{
  "n_layer": 15,
  "d_model": 256,
  "n_experts": 64,
  "experts_per_token": 4,
  "d_expert": 80,
  "d_shared_expert": 0,
  "activation": "clamped_swiglu",
  "moe_layers": [0, 1, 2, 3, 4, 5, 6, 7, 8, 9, 10, 11, 12, 13, 14],
  "router_score": "softmax",
  "normalize_top_k": true,
  "routed_scale": 1.0,
  "balance_loss": 0.000121,
  "balance_bias": true,
  "router_z_loss": 0.0001,
  "n_groups": 8,
  "groups_per_token": 2,
  "init_std_router": 0.0114,
  "lr_router": 0.00123,
  "vocab_size": 8192,
  "norm": "rmsnorm",
  "norm_eps": 1e-05,
  "tie_embeddings": false,
  "optimizer": "laprop",
  "lr": 0.000988,
  "beta1": 0.9,
  "beta2": 0.98,
  "grad_clip": 1.0,
  "batch_tokens": [32768, 65536],
  "seq_len": 512,
  "train_tokens": 350700000,
  "steps": 7658,
  "dataset": "wikipedia_en"
}
Below are experts of layer 2 (counted from 0) of a mixture-of-experts language model. Rows are named router (the router's row for the expert), gate (a neuron's input weights, with its number), up (a neuron's input weights, with its number) and show model dimensions 0-255. Each number is 128 + 24 x the weight over its row's rms, rounded and kept within 0 to 255.
Before each expert's rows: a language model's description of what the expert responds to. This comes from a sample of Wikipedia text that the model never trained on.

# expert 50
Description: Personal pronouns in biographies. He, she, his, her, they, who as sentence subjects or possessives in biographies, as in She competed, He is known.
router [131  86 131 109 157 104 147  99  94  77 101 107 109  78 176  82 158 168 104 148 120 139 106 120 107  92 136 129 146 122 127 189 109 111 119  99 126 149 102 106 143 118 133 136 116 115 112 141  92 192 113 113 123 150  76 107 155 132  96 109 114 130 106 117 119 104 139 170  99 162 112 165 107 166 124 136 124 161  99 145 104 120 144 139 127 149 132 141 111 137 157 113 101 121 140  99 162 163 139  93 117 138  93  96 151 160 106 123 148 126 145 161 114  96 132 126 152 110 111 104 108  96 122 155 162 170 164 159 163 154 125 122 155 165  82 100 172 106 127  77 134 103 134 142 156 125 135 124 146 147 161 119 115 109 119 136 154 118 138 148 171 125  71 140 112  89 115 127 119 124 123 164 118 142 114 140  88 117 154 134 122 126 121  96 119 107 159 121 143 138 153 140  96  97 150 114  90 139 149 120 171 138 123 127 144 129  96 151 124 168 105 115  97 111 155 101 102 142 108 164 142 109  93 149 122 116 162 123 168 124 137 124 120 140 111 137 125 103 132 141 100 140 112 135 110 134  94  74 110 128 174 176  93 123 150 135]
gate0 [120 167 118  98 169 129 139  97 118  97 144 115 144 135 121 115 152 135 103 121  94 115 141 121 138 130 112 117  90 110 151 146 124 128 141 178 103 138 111 101  94 124  94 161 161 113 117  89 121 118 153 159 219 120 119 143 104 140 116 122  83 139 131 111 129 134 100 160 108 114 137 108 103 164 146  86 158 126 147 150 111 123 107 132 119 151 163 141 138 161 117 163 144 117 111 148 104 116 171 120 158 151 145 135 152 116 102 118 155 104 136 124 139 158 166 115 115 135 100 117 151 106 125 113 104 130 145 124 153 149 125 197 127 147 149 143 113  84  96 123 138 119 124 109 179 161 137 129 155  94  86 140 139 148 150 120 177 129 111 133  88 119 119 118 149 102 174 119 147 162 140 160 142 114 125 166 103 142 110 159 100 114 135 157 110 152 125 157 159 125 133 119 116 116  89 164 144 153 112 135  79 112 109  94 170 156  89 120 119 109 109 121 115 127 155 134 131  76 132 131  75 151 133  80 128 127 110  97  79 117 178 103 141 118 104 115  84 118 140 159 163 164 175 127 121 162  99 167 105 131 120 123 141 138 130 120]
up0 [159 145 111 146 144 133 114 136 138  81 129 114 167 120 140 133 109 160 108 115 118 113 110 137 105 113 109 128  66 148 158 117 140 118 148 145 141 168 118 129  85  98 113 147 151 131 115 116 129  96 135 135 155 120 115 157 150  80  98 110 145 122 127  95 130 178 127 146 129 122  93 160 157 140 115 118 158 156 141 127 132 105 137 139 149 117 150 141 112 114 110 161 130 139 133 133 138 126 121 147 126 129 121 114 140 170  99  73 175 116 119 130  82 132 112 156 133 150 113 152 155  89 123 122 135  86 140 163 169 142 108 165 109 153 118 153 147 106 155 108 126 143 148  92 197 129 104 133 132  94 162 113 112 117 118 100 191  93 131 130  89 168 132 114 105 111 108 133 146 142 128 133 168 123 141 129 150 112  77 206 158 161 189 129 128  97 118 189 133 115 140  89 124  88 114 119 107 186 147 147 112 127 121  87 186 144 112 105 121 140 133 136 120 119 123 139 116 141 143 160 123 145 164  89 140 127 131 139 106 155 163 128 148 149 153 153 106 174 132 133 115 120 140 157 113 126 122  84 125 130 149  89 112  96 102 119]
gate1 [ 88 144 179 126 140 151 146  91 161  84 113 126 106 105  92 147 118  71 169 124 123 191 106 118 160 158 163  95 103 136 130 186 121 170 125 117 160 157 153  90 118 127 154 124 151  75 108 136  88 127 133 140  92 172 115 138 120  96 103 143  73 125 102 160 136 121 141 151  93 197 123 159 144 146 126 126 173  96 165 108 130 142 118 130  93 127 157 153 144 168  79 117 134 112  66 133 129 111  99 151 134 128 109 131 120 144 145 168 156 118 114 111 114 105 145 120 124 121 135  92 126 135 139 145  64 124 133 155 144 134  99 117 101 145 148 141 179 149 100 127 101 105 129 141 122 124 103 118 114 123  84 131  94 142 108 147 154  99 116 175 109  96 107 180 120 114 113 121 130 132 149 126 134 123 151 135 125 141 148 141 122 107 111 133  99 122 126 124 124 129 136 141 124 159 145 135 139 122 126 122 131 120 126 106 173 107 100 126 121 129 117  96 111 108 165 132 120 113  95 148 118 186  93 102 118 116 123  78 115 134 123 178 120 153 116 160 150 128 113 120 124 122 148 142 129 171 116 134 148 131 152 173 111 116 119 153]
up1 [171  97 111 153 146 114 104 153 132 174 110 104 136 139 154  78 144 184  82  90 115  73 156 133 101  78 119 147 138 112 159 104 104  87 118 135 121 149  99 150 125 151 133 159 109 168 135 107 145 133 127 129 176 142 131 158 152 161 163 121 177 120 127 117 105 126 114 100 123  75 128 107 115 142 133 134  91 152 117 141 133 106 146 118 156 144 122 137 116 111 143 132 127 139 181  81 137 138 177  92 117 120 170 144 155  96 118  66  80 118 135 131 135 117 129 133 115 133 112 151 126 136 119  98 159 149 140 157 113 120 125 141 155 132 103 122 104 113 141 122 116 117  98 106 167 114 139 146 155 155 132 127 166 122 149 111 129 155 110  88 135 178 133  96 155 133 135  93 146 105 105 116 147 140 106 148  90 130  94 123 105 122 162 142 152 147 129 139 126 138 115 112 110 115 123 149 106 145 153 105 111 126 145 131  80 119 105 119 164 134 136 144 170 105  96 120 143 145 176 136 133  83 176 133 175 120 156 171 175 123 143  74 130 131 132 136 140 121 159 164 101 130 107 150 114  99 143 144 128 149 122 101 163 150 160  97]
gate2 [121 110 156 105 155 105 141 108 119 109 146 110 143 109 126 111 172 122 119 148  90 155 104 109 148  94 178 110 144 102  85 157 118 131 118 107 127 142  82 141 143 156 145 114 111 151 112 134  99 143  78 115  74 194 121 105 149 154 117 135 127 157  71 128  75 120 118 162  88 117 137 110  99 121 104 169 127 139 120 118 110 135 136 142 109 119 131 149 111 150  93 127  92 145 174 113 146 138 130 126 143 107 114 117 170  92 141  79 137  99 142 173 122 130 137 141 141 102  98 154 131 166  93 167 149 144 135 151 137 122 138 130 167 126 117 123 116  91 163 114 126  88 111 154 124 131 123 117  85 147 137 181 126 145 111 133 124 100 128 156  84 136 112 109 121 108 140 112 156 128 122 105 160 163 124 134 104 141 162 155 127 130  92  99 106 100 138 115 151 124 147 109 132 151 151 112  82 120 207 154 159  89 153 154 173  72 151 142 142 156  86 131 118 119 112 115 128 129 133 140 139 126 118 129 109 100 110 152 129 161 114 124 136 145 140 142 137 151 113 100 137  80 132  97 129 116 116 179 114 110 140 160 155 117 176 115]
up2 [129 106 173 124 144 126 129 110 110 123 114 118 117 150 126 149 145 156 116 142  96 125 113 105 147  85 172 137 158 110 115 123 113 114 100 123 135 146 104 141 151 168 125 130 143 172  89 133  92 144 127 118  89 202 122 119 133 160 171 124 130 112  88 128 101 115 148 133  87 130 125 116 113 135 112 165 164 126 115 114 115 164 128 133 121 119 150 154 111 177  61 105 116  99 168 109 149 109 113 143 153 109 128 127 150 117 109  85 119 123 117 148 132 141 150 143 135 118 111 140 119 159 107 179 114 137 111 143 146  90 129 128 155 156  89 134 119 113 136 117 117 111 103 167 130 151  89 148  79 134 115 161 100 139  97 139 121  49 129 179  91 125  91 109 106 105 133 101 146 117 142  97 128 150 142 121 103 122 148 147 112 137  80 125 115  87 121 102 145 135 121 119 152 158 152 117  90 124 181 157 143  93 162 149 171  88 140 149 152 149  94 120 113 131 102 106 110 135 158 147 159 165 163  85 124 141 120 125 135 164 113 164 145 126 163 146 102 118 106 112 120 123 143  95 151 122 112 192  89 119 143 124 115 127 145 138]
gate3 [152 152 120 146 134  99 115  80 108 102 174 140 129 156 114 116 126 164  70 130 113  98 165 115 136  79 173 142 127 126 117 132 119 110 159 190 161 141 105 112  95 164 135 120 143 166 155 108  97 109 106 124 171 123 135 114 120 134 110 143 129 107  88 125 185 129 147 132  92 107 107 124 119 128 161 124 143 136 116 143 153 170 142 163  92 144 131 122 134 117 144 148 145  97 128 172 126  99 114 173 153 129 175 111 135 134  89 100 132 112 121 102 155 138 156 136 160 126 100  99 138 125 111 151  93 113 129 118 172 139 131 101 133 140 116 116 161 121  71 142 116 164 121 141 153 158 135 123 146 116 100 123 154 125 179 149 146 121 146 103  96 127 102 149 145  69 180 118 135 121 133 133 178 140 145 127 135 136 103 150  90 116 145 130 132  98 104 137 175 127 153 104 125 137 122 113 120 161 156 169 105  74 170 129 167 127 126 105 138 119  82 119 144 131 106 115 169 118 122 167 150 117 106  76 124  87 110 103  97 118 130  99 154 133 126 146  98 130 131 162 146 153 128 109 126 165 106 129 106 139 115  84 122 114 118 107]
up3 [113 146 169 159 127 145 113  83 148 152 156 137 141 128 144  99 130 138  72 137 133 129 130 112 145  82 130  97 117 100 163 139 102 138  92 152 142 109 121 128 144 165 143 146 176 160 115  77 131 138 171 120 181 130 123  94 112 155 161 108 130 118 114 101 123  86 123 109 124  89  98 150 119 138 119 105 143 136 135 154 149 105 109 138 160 149 139  86 119 137 122 145 171 135 134 107 157 138 152  95 160 152 162 115 117 117 122  84  94 108 149 126 134  85 135 155 147  98 147 118 110 145  96 110  93 105 129 158 121 131 171 137 144 134 141 132 146 117 133 123 142  90 122 100 136 137 159 156 156 132  81 163 154 152 110 167 146 149  98 101 145 151  96 149 162 117 125 111 139 109 149 111 119 126 105 161 117 141 172 156 110 105 105 117 132  90 112 151 151 138 146 101 115 123 135 151 103 154 109 149 123 114 138 126 155 121 144 105 111 133 111 178  84  85 101 159 177 117  80 158 121 103  96 128 115 134 141 118 100 145  82 124 160 138 111 129 127  43 152 163 147 166 150 115 142 163 119 114 136 157  91 141 134 133 161 110]
gate4 [123 152 110 131  94 103 107  79 102 160 126  84  98 124 119  97 138 128  86 144  99 117 162 127 154 167 161 124 175 101 155 122 111 127 171 143 137 105  97 148 116 140 130 136 132 140 195 141 107 106 151 140 112  98 130 133 126 149 146 144 129 100 146 152 162 127 143 191 150 101 127 121 119 141 128  78 169 118 144 138 148  82 124  92 153 120 109 142 142 122 158  93 124 129  97 110 139 151 137 128 142 169 157 131 137 163 100 129 142 137 139 108  89  81 130 113 125 124 124 145 114 175 109 139 130 156 112 123 128 132 156 114 113 120 144 169 132 127 170 132 158 103 178 160 107 122 143 121 142 107 150  92 110 119 175 156 119 155 130 119 136 115 154  84 159  98 139  94 103 159  93 129 115 102  90 146 144 125 105 132 102  96 146 149 134 152 129  85 133 100 132 112 140 183 155 124 121 149 120 162 134 118 130 135 149 131 155  96 120  78 145 128 184 115 129  98 141 130  73 112 142  89 105  97 119 138 139 145 131 137 186 124 110 124 111 130 107 120 131 146 101 141 156  97 126 163 149 158 135 145  63 114 131 112 161 156]
up4 [150 123 114 132  82 163  67 127 124 178 120  79 123 121 110  93 137 166  91 100 148 121 110 144  85 149 117 144 155 102 170 131  92 136 131 138 153 113 128 122 127  99 155 142 152  97 175 159 120 133 157 134 115 152 140 119 112 126 151 148 107  95 136 118 158 138 123 173 162 126 148 144 145 128 139 104 172 144 166 140 165  95 117 128 118 138 130 163 125 141 150 126 102 140 113 118 120 128 164 122  76 167 176  79 144 145 132 144 150 131 157 103 129  87 137 124 134 127 111 118 138 195 111 117 115 152 113 113 172 121 106 141  98  90  76 130 147 133 143 116 150 117 156 124 168 104 122 158 134  70 111 101 136 152  97 149 151 131 135 146 122 135 123  74 151 111 131 103 111 117 117 136 108 101 103 154 136 100 115 127  73  81 137 157 155 165  95  98 136  99 120 112 130 132 123 101 116 148 148 135 165 143 120 126 140 135 127  97 114  91 130 134 103 112 107 136 167 127  96 130 152  96 109 104 117 121 106 150  65 110 154 126 104 169 117 130 162 146 122 122 112 119 156 134 116 182 142 131 124 151  79 138 134 130 134 165]
gate5 [128 144 117 147 170 112 144  60 161  82 132 120 112 149 109 154 109 181 124 123 111 119 178 141 154  95 157 151 125 105 134 154 110 119 136 156 119 114 119 104 126 107 107 135 128 137 134  97  99 109 137  78 123 110 132 179 130 127  95 149  92 130 153 149 154 137 161 160 156 123  96 143 121 131 153  89 119 126 131 116 141 125  96  98 116 124 124  75  99 144 136 140 148 115 108 112 144 130 116  84 133 111 117 173 139 140 126 103 161  97 105 120 155 173 135 132 122 141  87 136 135 154  74 110 132 113 138 142 113 140 123 141 137 122 160 142 130 117 103 133 104 158  98 136 183 113 130 147 154  82 133 127 147 112 129 155 162 116 108 149 133 110 153 159 125  70  83 131 140 146 107 137 125 104 141 121  98  93 138 104 101 127 141 109 142 142 133 156 128 132 122 110  52 135  96 148 108 123 151 156 139  84 115  93 121 139  68 164 146  92 107  83 118  93 100  69 139  68 179 116 117 135 141 129 151 105 141 146  94 115 129 110  88 155 115 131 113 136 122 106 128 123 128 154 111 136 155 121 113 159 164 171 129 119 145 135]
up5 [137 117 104 157 163 116 130  67 141 100 134 127 121 127 118 132 117 166 127 136 102 138 147 124 152 112 115 158 134  89 167 101 118 109 137 137 103 103 141  90 114  95 124 144 118 107 104 100 134 113 131 106 107 127 140 190 114 121  80 133  83 145 121 118 139 142 153 170 121 126 103 187 127 137 146  74 142 111 123 149 125 142 116  84  96 144  92  78 112 160 155 131 137 113 103  92 133 120 149  71 123 110  97 159 125 144 108 124 135 139 111 135 142 179 120 118 125 155  78 122 108 128 104 141 138 117 172 118 150 130 101 182 157 138 150 142 134 110 121 118 115 140 115 124 198  99 132 121 159 106 124 128 132 136  95 134 163 117 121 162 148 121 160 151 132  86 134 136 144 127 102 142 117  87 138 134  68  55 143 107 101 123 145 129 177 147  64 159 150 136 102 111  80 103 112 134 104 133 137 149 108  85 103 107 116 127 101 127 138 118  92 105  80 110 107 108 120  91 157 106 144 111 126 142 156 124 123 116  99  91 115 119  85 149 137 132  96 141 136 135 147 152 141 152 102 119 132 139 115 114 139 140  96 134 144 117]
gate6 [132 132 123 128 111 132 159 119 146 111 106 169 124 130 165 129 169 175 111 122 127 106 106 101 134  90 144 128 161 143 144 164 130 131 123 147 161 148 139 121 128 126 118 130 106 131 135 135 147 183 138 135 107 128  78 144 113 122 148 101 176 104 124 143 110 148  98 110 140 107 149 167 138 125 131 122 139 104  93 140 120 108 134 159 159 122 117 140 131 111 153 109  93 113 134 141 149 138 115 200 121 128 167 137 123 120 107 100 115 133 123  91 142 133 160 152 136 138 112  94 135  77 108 152  76 126  97 143 135 117 137 120  98 117 145 148 142 169 109 107 113 139 111 150 100 172 112 152 127 157 150 111 155 173 138  85 101 136 112 165 134 185 146 117  93 123 118  79 171 136  77 108 130 101 127 126 179 176  90 155 115 151 172 109 183 135 162 120 146 165 159 153 100 125 157 136 147 126 104 102  92 181 137  66  88 129 122 144  82  96 100 142 121 143 102 114 135 127 149 155 118 127 142  92 105  96 146 120 168 129 139 135 124 144 106 134 162 121 111 122 114 130 116 150 124 116 105 110 144 152 149 156 102 124  73 118]
up6 [107 129 146 123  88 121 109 135 156 116 134 161  79 125 146  85 178 133 103 144 118 124 132  89 120 104 142 124 168 134 119 172 126 134 126 125 156 120 111 131 122 125 154 127 131 164 133 137 131 135 122 148  64 147  77 114 142  93 153 130 151 114 117 114  91 144 135 142  89 114 127 127 146 146 115 144 134 125  96 154 161 139 162 124 120 147 111 208 127 110 114 113 124 132 132 137 132 119 122 155  80 134 166 111 174 130 117 139 102  96 130 110 126 136 164 151 113 144  84 159 152 115  86 153 123 152 147 137 188 106 119 129 114 114 108 151 104 114 123 129 110 117 119 162 105 168 110 151 139 115 123 122 167  97 113 115 130  91 125 160 126 182 159 127  82 154 141  89 129 115 100 138 115 114 130 175 163 161 104 121  84 143 169 123 173 158 124 141 161 114 159 162 118 107 141 131 134 137 110 133  78 171 146 115 100  98  86 129  78 138 104 132 129  74 130 126 157 145 141 138 130 101 147  82 147 127 156  96 120 149 145 141 100 107 123 152 119 102 168 126  84 107 107  99 136 120 111 169 130 149 160 136 162 117 153 118]
gate7 [169 146 146 126 131 127  99 161 147 126 105 112 113  98 119 109  97 157 153  65 146 115 166 170 141 162 158 137 125 102 131 161  94 114 131 153 161 141 161 106 151 131 137 142 126 110 117 126 159 173 144 112 142 152  90 133  73 127 118 128 126 116  95 141 146 141 128 110 107 102 154  95 152 126 124 125 116 105 118 137 134 153 151 155 139 168 136 124 174 150 154 132 104 119 106  67 135  80  95 161 158 167 161 118 148 118 112 112  84 149 130 126 129 146 143 125 141 159 132 140 145  67 134 163 108 124 116 134 130 130 160 147 122 166 119 142 102 144  91 107  93 153  89 114 162 137  91 150 120 142 108 137 123 128 140 112 125 111 120 121 110 132 175  94 106 117 161  86 158 115 125 143 161 125 147 154 137 137 100  99 101 154 118 103 132 139 121 137 182 120 131 128 162  94  94 149 119 107 131 134 133 128 142 129 132 188  78 147 105 153 110 140 141 108 127  87 180 131 118 136 142 100 114 114 155  61  87 105 127  82  92 109 159 153 115 153 149 136 115 168 112 183 135 159 120 140 122 139 106 156 132 144 119 129 148 122]
up7 [149 131 167 142 144 106 129 130 133 144 156 154 119 123 155 130 144 124 105 106 160 172  82 132 168 128 129 113 117 143  86 188 137 126 174  99 111 147  94 168 109 133 146 141 120 108  99 109 156 161 110 143 115 144  86 138 141 138 125 123 139 141 134 150  96 126 141 123 117  96 131 140 109 132 145 133 114 112 134  80 129 151 131 135 107 138 156 131 104  94 134 134  92 161 200 121 144 172 188 128 135 135 149 132 142 126 133 145 139 110 130 143 106 135 136 110 171  60 134 123 123 109 134 134 177 109 164 129  98 125 128 140 158 142 148 178 140 117 126 115 101 141 159 151 129 157 126 159 107 152 113 154 144 184 122 170 100 139 134 115 103 148 137 123 156 149 161 146 162 103 132 147 146 157 124 132 121 159 135 151 131 105 136 109 100 138 151  72 124 131 151 139 122  73 122  95 127 131 127 143 119 111 117 111 145  84 145 144 141 175 176 121  80 121 113 137 140 130  93  79 127 118 141 140  94 146 160 147 170 127 145 117 150 131 129 128 127  63 146 121 152  76 105 128  88 131  89 143 133 192 125 141 157 131 113  94]
gate8 [158 145 112 141 144 138  93 107 133 119 143 131 112 124 137 119 104 135 185 138 155 117 112 133 118  89 115 143 104  96 158 174  91 126 112 169 119 104 149 109 139  86 126 137  94 139 112  92 128 148 153 113  92 157 149 174 130 115 100 162 115 124 128 113 111 158  84 147 119 120 150 156 145 168 112 128 111 132 176 152 134 135 170 152 123 157 146 178 155 114 128 143 143 150 119 146 118 131 134 112 127 128 158 115 152 129 120  93 124 102 151 125 179 160 133 143 142 139 100 147 140 136 121 149 103 114 105 137 198  67  92 138  90 137 111 128 111 137 111 102 133 132 118 139 103  89 165 140 175 114 118 114 117 179 141 139 153 108 110 137 109 159 132  91 118  91 170  80 134 122 128 168 139 122 109 165 124 117 122 155 100 121 120 110 112 115 139 143 136 132 137 148 161 132 128 162  84 149 139 104 122 132 161 109 139 129  64 148 130 108 123 160  99  73 139 177 148 114 122 130 117 141 135 107 143  92  96 141  80 164 112  93 156 106 140 179 116 135 135 141 125 113 142 167  97 160 128 154 138 119 117  83 165 114 151  93]
up8 [128 113 163 118 127 105 130 119 109 110 169 114 176 108 111 148 111 115 169 128 137 126  98 172 122 112 144 118 134 119 139 144 138 117 125 149 107 132 148 139 122 144 107 137 100 134  87 102 103 116 168 108  68 136 144 147 183 139  82 128 131 130 122  61 155 121 105 114 148  98  89 128 131 108 104 110 115 159 168 161 145 164 160 158 107 136 168 133 154  72 144 142 110 156 114 130 135 104 111 117 108 124 142 156 117 137 118 104 143 166  96 146 226 172 110 153 146 159 117 177 170 106 124 156  93  94 120 153 160 113 130 115 103  77 111  94 127 117 118 143 116 159 114 138 101 133 138 160 162  73 132 114 138 124 159 119 144 132 137 128  92 159 125 112 114 105 147  95 137 121 115  98 106 148 146  89 117 140 120 141 136 144 150 117 148 110 116 140 129 110 168 119 148 146 130 117 108 146 130 116 143 144 152 127 135  78  85 137 118 129 117 109 114 107 161 161 162 139 130 120 139 144 145 109 138 122 134 131  81 142  94 125 144  97 151 165 140 205 123 139 120 101 140 164 115 100  82 116 138 130 109 129 138 121 137 120]
gate9 [143 142 106 159 141 149 122 143 146  74  99 153  81 159 134 145  95 145 109 147 144 134 117 106 101 128 113 146  76 156 140 101 134 154 105 168 145 111 164 146 115 132 165 133 132 119 137 162  90 110  99 145 133 172 126 148 148 130  67 112 158 126 115 103 156 144 194 125 132  80 109 138 135 123 122 155 141 106 157 113 105 113  95 143 154 103 144 171 175 142 113 138 133 170 123 143 133 116 148 146 138 134 141 117 104 146 119  93 131 147 126 141 152 129 129 144  90 185 148 121 120 147 117  92 112 123 118 137 121 173 120 118 116  78 114 169 140 151 129 119 141 108 107 122 155 156  88 124  85 121 126 115 130 129 116 110 145 110 109 117 165 147 138 135 134 121 110 116 154 134 122 140 118 147 103 110 209 125  95 103 152 130 120 117 147 134 109 136  90 117  96 126 159  88 138 108 140 131 166 117 146 154 160 121  87 154 131 101 138 124  77 165 168  61  98 100  92 108  99 149 117 140  96 116 130 133 152 137 150 127 150 135 131 114 130 127 188  75 109 136  79  98 106 125 126 124 131 130 149 157 127 119  77 123 128 131]
up9 [137 126 113 163 134 158 120 108 145 152 117 129  67 122 138 113 130 100  89 147 113 117 123 114 128  75 123 136  76 149 102 141 129 123 142 159 152 157 168 105 158 123 171 151 140 127 109 147 108 153 101 129 124 159 112 149 116 160 131 154 131 151 106 122 149 126 135 128 120 127 109 137 126 120 141 130 130 149 121 141 125  91 124 148 178 113 115 159 166 180 107 119 123 125 138  95 116 146 136 149 133 141 123  52 135 141 120  95 121 167 146 127 143 102 129 160  65 170 143 156 174 137  94 117 106  89 130 127 115 142 104 112 108 110 107 125 138 166 129 101 143 164 150 127 158 127 107 110 110 124 130 138 104 135  72  94 156 128 101 147 157 198  70 128 165 159 118 112 127 107 110 152 110 114 101 124 165 128 123 109 170 115  92 113 137 161 158 132  91 110 126 163 174 146 135 180 102 133 177 181 127 133 151 120 134 118 104 115 138 125  95 141 165 110  69  96 149  95 114 134 142 135 116 110 135  98 139 157 143 123 101 104 105 116 131 114 160 120 103 162 105 142 145 132 147 161 126 135 156 141 100 110 100 144 142 150]
gate10 [153 121 128 146 176 140 146 118 134  88  86 109 145 139 134 114 126 152 148 145  96 125 118  92 111  86 121 185 118  93 156 104 123 134 129 130 111 113 103 148 147 118 131 117  86 192 156 107 130 156  90  91 120 113 112 205 127 110 119 145 147 102 121 138 160 122 125 129  76  86 128 148 151 121 153 120 146 160 134 134 120 125  91 141 154 139 122 100 124 137 164 121 130 111 149 104 124 125  87 125  63 109  84 105 170 200 120 136  98 155 117 111 135 133 125 131 129 145 117 149 150 139 107 158  83 114 123 112 154 119 107 131 119 132 111 109 138 124 110 135 141 148 113 100 145 111 111 125 163 127 147 132 142 153  92 131 169 173 128 162 159 152  90 152 125 119 103  99 170 133 139 118 104 133 161 137 164 119 140 122 118 128 117 151 154 165 115 182 115 155 112 140 106 174 130 135 128 131 177 126  93 133 143 136 134  84 116 135 109 137  61 133  91  98 102 109 162 117 118 139 164 164 118 130 130  85 138 145 139 127 171  93 102  90  81 142 133 163 129 153 104 130 119 156 135 123 114 108 101 121 126 141 122 145 100 137]
up10 [129 120 116 183 136 158 141 101 130 119 122 105 130 137 108 114  86 150 145 145 126 166 147 104 128 144 121 161 106 112 116  98 125 105 132 145 120 101 131 119 156 114 116 157 108 172 143 130 119 169 101  71 134 105 100 145 116  87 119 133 137  82 101 125 135 159 110 141  65 122 115 129 157 137 183 170 162 114 154 103 121 143 113 158 152 131 101 138 134 177 143 122 140 152 168 102 143 130 105 123  86 128 108 122 147 149 140 163  88 140 129  85 157 120 139 140 157 168 145 107 113 171 111 151  67 117 124  95 167  98 115 123 115 121 125 131 122 121  83 119 142 115  89  95 157 117  96 121 166 132 140 147 113 121  97  85 180 135 156 152 165 171 133 145 130 124 127 127 124 131  79 141 127 146  97  97 191 131 122 121 154 104 112 112 134 160 134 148 102 146 124 142 100 188 118 121 170 144 144 116 112 164 128 122 100 133 111 152 106 104  97 158 118 121 114 114 143  90 128 116 138 130 139 124 131  99 117 161 159 122 164 106 107  77 102 116 111 122 170 134 110 144 128 142 148 103 156  74 100 113 116 137  96 125 114 137]
gate11 [ 86 169 124 173 124 126 117 110 144  98 128 159 162  61 151 119 101 179 123  89 159 133  85 132 144 139  83 149  97 126 129 127 138 154  86 136 152 147 105 135  75 101 163 169 135 126 150 131 151 211 143 127 105 134 113 124  92 109 143 101 140 113 153 101 141 142 132 113 136 144 140 115  95 132 140 140 151 112 186 127 166 115 129 140 134 126 102 115 126 104 122 129 136 165 127  64 134 114 104 126  97 143 139  99 124 133 151 151 158  98 152 143 184 131  98 174 125 122 170  98 123 142 135 118  89 121 101 112 155 134 133  97 109  97 143 162 130 129 148 108 130 106 119 153 132 138 152 176  98  90 130 117 131  99 116 104 155 121 122 106 133  93  90  85 119 134 132 162 122 130 145 130 135 142 136 118 199 129 152 146 137  80 123 135  92 160 123  69  96 133 107 130 127  79 144 134 113 133 155 164 151 126 144 143 109 118 151 113  92 128 125 119 156 127 148 115 103 121 118 146 102 119 128 151  88 104 108 140 132 141 122 151 107 123 134 114 164 104 139 151 149 120 156 138 137 116  75 111 106 151 145 138 125 123  92 139]
up11 [ 86 137 132 137 122 150 105 118 138 123 131 136 143 109 114 115 101 177 116 120 128 122 124 127 139 144 117 172 127 134 141  86 120 120  67 138 145 128 154 104  74 112 137 174 111 138 189 112 148 208 153 123 117 148  93 135 112 107 126  76 139 111 195 125 154 135 120 114 135 118 176 100 127 144 115 141 156 119 171 136 151  86 100 155 133 127 131  98 134 142 163 148  74 147 128  59 131  81  97 147  91 141 140 139 119 122 145 155 141 123 150 133 165 124 120 144 147 150 152 122 123 159 128 117 131 120 103 123 157 140 108 100  85 111 100 143 125 130 121 102 133 114 113 107 165 116 145 151 115 103 148  79 126 120  88  80 157 107 145 116 119 150 105  92  93 144 143 143  92 105  97 130 126 167 195 141 184 130 121 145 134 102 137 118 137 126 128  86 121  99 114 161 129 107 125 171 101 139 140 146 147 136 125 128 148 152 139 122 104 105 127 133 143 123 106 121 107 128 144 159 125 121 115 133  90 119 100 146 125 155 144 144  93 111 114 129 140 132  90 133 125  93 115 133 151 108 150  76 114 171 138 160 101 143  80 139]
gate12 [121 188 112 113 129 125 102 141 129 122  79 122 155 108 154 142 152 145 159 169  97 135 137 128 130 160 117 165 120  81 144 152 111  94 118 138  98 137  97 112 115 147 125 156 119 116 129 118 146 153 135 154 101 123 136 151 135 117 138 158 162 158 129 118 134 118  76  97 114 163 108 145 148 152 133  85 127  98 188 132 151 115 118 149 139 149 167 131 152 154 137 151 139 123 149  86 119 108 141 163 118 150 190 118 143 118 139 131 145 168 120  99 158 143 139 120 110 160 146 166 160 122 110 130 137 139 113  80 148 105 108 130  75 128 119 158 101 123  90 111 104 158 119  87 144  97 135 150 158 108 101 122 122 158 126  76 146 110 141 137 114 148 131 129 125 119 154 132 139 108 114 192 123  92 161 136 116 129  94 137 110 103 142 159 128  98 121 168 128 134 128  89 101 132 152 142 112 113 136 122 107  82 112 117 140 148 120 128  80  88  98 113 115 134 134 158 116 106 115 123  94 159 100  92 112 118 101 151  79 139 117 127  99 122 130 178 104 128 112 176 119 126 208 118 121  95 141 139 142 147 133  79 109 161 125  89]
up12 [131 164 148 115 112 168 142 136 114 104  90  89 144 109  90 137 188 125 150 204  78 154 128 113 113 153 123 171 145 144 151 118 135 115  74 126  92 135 106 132  93 131 122 103 112 107 159 142 127  92 143 149  96 147 178 155 148 110 125 118 169 141 149 124 161 115 140  99 113 169 120 119 115 123 123 110 142 138 167 128 150 139 133 139 163 120 142 122 141 154 129 154 115 123 134 118 139  93 107 118 131 120 165 125 122 173 108 125 165 166 111 137 141 164  83 119 123 168 127 163 136 136  93  84 178 147 110 110 136  99  90 125  82 120 106 147 135 108 133 133 112 132 160  91 156 130  80 111 170 144 107 124 143 140 132 104 141  94 176 128 123 161 111 133 100 137 141 156 141 113  91 134  82 131 162  91 128 130 112 161 130 138 147 124 152  92 117 186 165 140 151 111 123 104  96 155 113  90  96 126 143 113 132 130 130 138 141 113 109  89 101  99 127 132 150 111 115 114 105 143 105 154 125  95  99 141 105 136  99 161 100 144 125 151 108 153 123 131  94 155  86 100 163 114 118 112 159 105 137 141 122  98  96 134 107 110]